config = dict(
    num_hidden_layers=14,
    hidden_size=384,
    n_experts=64,
    experts_per_token=4,
    d_expert=80,
    d_shared_expert=0,
    hidden_act='swiglu',
    moe_layers=[1, 3, 5, 7, 9, 11, 13],
    router_score='softmax',
    normalize_top_k=True,
    routed_scale=1.0,
    balance_loss=0.00602,
    balance_bias=False,
    router_z_loss=0.001,
    init_std_router=0.0115,
    lr_router=0.00073,
    vocab_size=27510,
    norm='rmsnorm',
    norm_eps=1e-06,
    tie_word_embeddings=True,
    optimizer='muon_variant',
    learning_rate=0.00737,
    beta1=0.95,
    max_grad_norm=1.0,
    batch_tokens=65536,
    max_seq_len=512,
    train_tokens=389400000,
    max_steps=5942,
    dataset='wikipedia_en',
)
Below are experts of layer 3 (counted from 0) of a mixture-of-experts language model. Rows are named router (the router's row for the expert), down (a neuron's output weights, with its number) and show model dimensions 128-255. Each number is 500 + 40 x the weight over its row's rms, rounded and kept within 0 to 999. Numbers have three digits each.
Before each expert's rows: "comes before" lists some tokens at least twice as common just after its tokens as in all text; "raises" lists some tokens whose logits its average output raises strongly, later layers aside. This comes from a sample of Wikipedia text that the model never trained on. Tokens count by the router's weight.

# expert 36
comes before: " |", "N", ".", "°", "W", "/"
raises: " ", " a", " an"
router:445465536474518501533489513502522487552472554516479500454428546495486426557486506530524516506521444522468544538447448510496617470531475473516562414451549444496567437483440468511481493513581481498507536560573490476446532476492536508501504483523534502471547480472528410500503476588469459490454517507547456482461443479525509479532547482453559513549498404547528574568472522574466517544511
down0:475528553467547480490467497546413475493505469505485527443534521569471530564525503520534529523522499567484609503501557486492529486470530502530474489469478552462498483491532508466453492457461493486483540573511489471503483543426469472468499441431524564480491434523483580540458538502515459549541580504457524531461468475579515506472498521471504508477508487444557522466463532455485467460424
down1:517515428531539457479465466473467509606541427526497470556443485515552489539541501542486541534518445573528495448519472464460499468500532552521485479499474494509555563454481497477490512496483498480441545465554528478549486481570495509479546444496455505569493456529550500520498434512496488493417489548419389546518524511510417508500526501483439494493482506511473400487517463441453519476554
down2:514425486464523507490537492544525489497446515464502501502545484562427512485457559566500473495533578524511430414538515493560525532562432522516515540549390475455482543571521479542518495538501457493484549525483449490477507529512510459510555468458468470546473506510510503529511449478462479525435515546539535452537519519496445503477482468538473521510507443497526433514553472486539551445496
down3:466441531542491480529508532524491496497497482607521492487517519463492493535487460465482461573541569448520463498500508461453459467493447505506528429488486592459510493456505498482537494526448503460457590557487515478500550493512559519494522543492450388504525488588396522480455423459492536512438430549545508466544482531568572528462503482473473548473447539514443539521575474537545560458473
down4:505490465556507445453516545483487446520510507475516521426508529463544523472474516453454445472529467464485513566478517447533574610477461467464409506526442501509432505439471414513508448484564488502482459522521478444529465471421473487513508559491459490532515521441496493511461531487527455488607450412538529537529473528580496508439494493526532507472477461475543440482463562548548474513431
down5:538474507528509531439464525368514506439457555537441512471550460503443521506465436459463561518504461477469464490476447501464506567476522470481458492518490468471512536502527513505563485605545467535510516496536507507481560566532501493477494429571500521484467553445482422421461497475583494515449491490398522572541516499485517513502416527502463483506456487514483508488443574466551508517554

# expert 21
comes before: " |", "–", ".", "born", "th", ";"
raises: "0", "4", "6", "1", "7", "18"
router:461500570461589545530535535557492420570436518508496553484492541530525472583518523508525487496546449467444505508505485528462519450483453478517496501484558407477563494534448504524516465490577466487585500573571506543505525487492577500471596442504579479414567455488513487543465417513456516515566554519486430460582465511460493527522533473428530547563514448518506536511476506515499537538583
down0:484412497497533525536474428507421571485549585455526515499436497554478469513429453473518531425532496476540479530468529471527487580465448539543542448484575478499448530517496553557504541496519509489481433551530477567483478491480479504494517504442432537551525530513488531574443548523463523531488527504503487567477506484509492554485458448607541499435449436528587496518529507485458474445517
down1:480485502462422553514482541545559497513586490508490545568507571510547548536459506494519484499470486428491536460518480479489517488504528498448476524530499563492504515495477436542497484524483521429454501503504531482548525448592477506434513472521528513480538507457528500526393555500452445385458495504467531508494496528470523446536482479403525453525468551502531500562489515535494500490452
down2:536479426470512472491518504531537543472543493490453546429470514531466475443547521538544476520505501421536515432560520447468484457475514431515516488537515520445534434445458510484494529564567533524530405499533511524524517438514404513471467542499580578486505579447528547508487464518489501460526463455455603565512470494578575505526538467516493503523466419475459513451536594482508439552602
down3:522422493603509492526498465525494503462453535460472519477563500535503453489515462543510471505442544522475518540493470506459450420500474508384503504522485490491522489575477484383562498594452497511553472540426445514504449562575506405515495547450541480468450479577507502457475512464590470478504531407544486508456508464471454514482441490475517526471586466414410523511456506528490471497585
down4:443510531456459485488528459493451469497533464421512486445446556461543469496587484474512505496518513442497450487520557515564548487490551475521521520402475442541482595454508502510468513486461526507498546522451499522498489516495540465487526429564536473530530568466572527568515463484529549464574491555488482429523458507462477465534539499437472464527498459485533489501537512531493487500529
down5:519533485471462497536536571477452531436601466455541518495503515487528493481499459446593476393511467496544468513492500462514438462508450517517507463487539541465459469477510570540522551528491518515475480475536486464507463516518466513526561484433462430496512508487441483508476455466463486538462477421560445502415533517460551529506490519456571434507549477471507536470522468499564501521547

# expert 27
comes before: " |", "%", ")", ".", "–", "°"
raises: "%", " (", ".", "–", " million", " km"
router:447512526483571514532540548549523462574512551555485511448430546519533476530533510533560532492496482469482531523476472522422535473547464427540519480498574455528561425514468492474430506565559518482521567539546518514465538503501557457487526472522516481455533440440493475576455433511483513530484542544514477498507419536492521498580565501437567545505502443510484518561463492556473530523542
down8:545394408546498533488510504486523477490537555408479501522508493492526568543523426466509484530569501494492456467531534459521440559491509480545526498524559588510519513481430447541432410532453529509470497509485513468453487484504567526531539540462534414497425460514533503528526492455570595583473527525509488556482502462488506497540523486472506516519478511502516512465482536482534493607513
down9:514528476513461503535505449514511540418458522466506535533478498532485468502500559504454498545522562502569563470479568476492477518586438503515496467533490533569413481495534517480503592487457485507520539486490520494504455484510526471510500551482492525582478512464413448439531471487430552456582494499487549564545502506544501429467543534514419504429491380518538505556534548511491528464464
down10:529576484375530505434511502535445497484493456499451476500560486503453524494508532536489493506547494570526529517463489475601513560504537470581448510514454443424551504416544438496476494507482496452530470542522518511513431544522478507488462513523483521489499560459377531506471547549470529495391460425546441532509512498575494508487434491457543420523526490483510494514489512495456446589530
down11:467578521487511456486486486512511462477527471424574510488469588510547467467489475504484517499476512458491529456580501428460430498585557481462584462535526557487485504456512512538534495445465460440509470486475446424497415511495506525511490523547507464448526527486508510558493579436499436500495456534511489513489466460469559482521482472458446485520525497493570503447505519562488504455520
down12:529569540467509521533513528468526496551448495591584527530492508584468516515512437505501537509458509496515500535475466527507464518494515529481563477539571552463476467473504502465486482426525490486470515562492551483472449520419513526494492526471444518434508464434449471544501522517477545514453465477505497448578520437471514544518548464450495523549474517497508442468505480578484510514512
down13:412464477426554510526516512494417587466589559556468477586538480483512450525471509472520530452477482517502551562532522604480521513452510494495514515528556454548446485506540493438546464498509516493481483454461488417497483478546391436468460444510539486508523538474472491491446511474493502550485492517571451498545580411548549552455462442543519477518577553518515520487405425432534464548444

# expert 63
comes before: "\n", " The", " He", " In", " It", " She"
raises: "\n", " The", " They", " However", " After", " It"
router:462496514496535504560559531559541510588521558528496502454501550485504461544524553528570477528505491454522513574485453549470478469532527436506553484453519451527508464539446505456487516541572497523529556527516458553388579481517517506511572471519552463490528443471507457543459518569475501478489584531496497486475458514484524504597553531480516555545491508527542492506486542547483552543514
down2:541503446439585477482495557533574547445489497498478474477437431477444470476515487475527542517558473479409551532518426563474472482517497428455480532570451504484506478546476444574498501492462529604507479474546529544485522584457476532559507411468520578482484477438475433494489505466479449513452483479502482496468561564527464556577544489490540464434513485513466540463501519518493488499516
down3:506506437497501519505528524497480485442490448455518552501512547448488491452450586502396501440524497493507576491501513523529510487520495527492551401416518468457486478474524478556476486520476486465541509466486506513498457480559525451393435466517492522513510472514503440520499546549464494449529432557496536479457574534477533524464553524536544550516443527481597534567525526547466594497512
down4:571456481489498438536448472455497502423522463488474537449471479516602470431510481442462484514583523521479544467540531475485414596556458436544478510528543511494491506507513450486543489485587396478483481578535516492566434488458471463532512498512495477529437540509422521477529493476552518495585554458471520533562491515493461494523519488489530491491474439473483494550495503416511419555588
down5:493457445485481465524499519467513505500537449476429501480533573451524492537483484507543485439516469568503524479547500500532453503452470516519559525533512463507454506487507534455572507486510476495464490494510492513445518487490486489523486585495494486541524496447484587546463489502544470487482509483549512476492436481433502444518443480579463525520523543535518530466484495571436550513428
down6:539499465543520514514474524499515421551515476428444460477527504491566537571562611463404580528547501450444606561513545505485501466449503561586426486524502467480530501513513521538563514522537504469490561573536513453501542463512450500462484574520494456519542548512532477498437475560543575499543439518466573452542454513509598501467520462516502444532506469470506536565477453507506538514464
down7:481507492542538502431494566476499521531476461610526501509456473452511485432446485518507506490521501493473539559455509526551527552501445482453524464548421491508486474462456490529516508539454507474558488540526487492503509545559491538518492524455421454534451402473531507552501521465505467554481432515504476483536453501543453484499486452520475496442485483531488492443522458498601471533527

# expert 57
comes before: " the", " a", " his", " their", " this", " an"
raises: " the", " this", " his", " their", " its", " order"
router:440543534480564573524500507487527487529474537589502513474421521538525464529570530561514501502502443463480581554478468517500537483545493488512525454484532437483458430551438480486470528488541549512533503598563532485507518442537486477508517447588566444471546447401552465518427524542489480500509484562492472430517455536462548523532560509485562573532525418556481542545463519513516542525581
down1:406445577451408521548474447397463484521524462501512529486485511479450480467535436458500466473473491453489590490447540514471453508492519531500451464484475512458531464556535482482469499429530505522503497520458508478462539513437481426519449510511492571513512526548533542509494533549482601544523560435466498476505511519485475440470515446508493547518612569519425494521501508453467512430464
down2:473466432461510471553428463520468436476459478479443569462529506492495467467437619528511474459527492494459523537552482481480450547453561495479420512526553513448506448508552478477453532494485488555509520461573510466467510479469446500496496504497430512438460466544513540539510468542436474438549510475510514528504577482468485526519524502521533522443536477551396544521524483398536505469476
down3:482517481509508479447488446572489567509467536515389466539503546458450414553466477498476469439504544565580497503490591474517470535491528492533496501497482484510452502544469579510467565494492474574573524482503548555469535524502436508512529470478480519592480465542458496535486475457550543479501481429517530493546506485526439548548480509439542463506477496455466483511459489487528556513511
down4:435512532523507485457515554426497501488462484517522500441462525501532500582514604404500578572486587539517540411507500519498469449520463541459507539444461557460478509462456450540465513451488573576467541484497499514567508576464457490511471555529505485520478533546524453500524396511495488521534528500515408540561522515521520516463525531455518537556433449477454484523505479463498416456458
down5:475450435516449489544447461522487547403481505471454526510413500462521500483466523471535473453523478547615449570523448413481478499431569556544507502459475524473481521499465529539466506510457516508459491536517552504467536487470494530469485456548485553482444553547514540488465524405507492446548530523423501522416520507473513466552457504406533449477581549486548516544459528491501522526491
down6:539466495497515493456473518483492548489469474518500518479504484482459451514553564448470527464518500505542540485484460519491537474443496516469497418489455507472529524545531580477484461435499484549517435429547524562520526560469456509485466524511453527532462440496521436498531527497529513443549625448546506543472543492507510487564472500551492534453519486499540497496528499432549477514457

# expert 20
comes before: "|", "-", "\n", "==", "The", "==="
raises: "|", "-", "\n", "=", "==", "As"
router:415556584460590551531548549561557514549454507531483502457477489499490539509535529549523491410499402525483543530472466522453507458542420443466529505515545506468547450560432495472464469485551499505518541520561543524462488496514580504515551497568516500462525455474521487518451502533413457497496512581487467467503475489501542528515538513423502509517502468515522550503463494579467554574492
down0:533456484440441548445509402464485442486526372482503512548511466574552473476509541540480519530517438535458477483454540484478431495518471474400449561582593523525484503505458453443469525469505574532475497513462496541556450548463468483501476488517597518527559497481507474488519364507565504585425516499492466519493531545431541518570538556495464477560541504520518518504507528445458528494550
down1:536396507516505467461482512519464583503486503547563498534457515496420488536468492553474509507456463486457544562480461585532466495472469543501450521564522490569503497530485490475459458536513556498497495488440491526569441492550600478535498437455460508456503460490512480536495503564450505478482482504507401499490520522532487492449522494512464508495490494451477478480564520545503502422548
down2:503471505523464475585468489433501448499530494499492548464508547464533479510541529495544493527438457470536479476501513542471546513528483491481575485557553504506514510447478565517537481519452414520470490512491495574516492376473502490551544523597561478537470521520482508500460453488605498512588522497528508460530468489482487538476487483537497487453479470482501462533527536463477534498476
down3:506469521473404442553516476510519548477492493459553433482561519601456516473451431449518499532447486438565519469581474540459528486490433401519511549519497431481547478523497528519499538450485459478483492477443502512478498467498487554579505420506486470495411455562509529489500467514482457532470495501541482556563544431489462570474482491505461436517536538517491505487438519498502538431457
down4:474427482491588538555501602503553500532466534540434552490483501504550513519559494518522531458517475471470488521576462414449448527547502542528478471468526538504463457466429449525539506528403513531433433467495475487564518510556411403468581475520471464540483522463522553537524578537531507537467524474527484438529471515466487468411527511438526530523540550515420557471518452418587543440488
down5:476479556443553441416464533455498506429559490529481465532495543572585448502443519453516456526460518540534482525496565591533486480511493536595426501477546490538366506542470537493483522466482510560503520521509453498558563446519507524508486550465443530468448468527515526519549448541551502454523556489482502464470471538433539520564513530486531445470599543460515513474463410464483527456543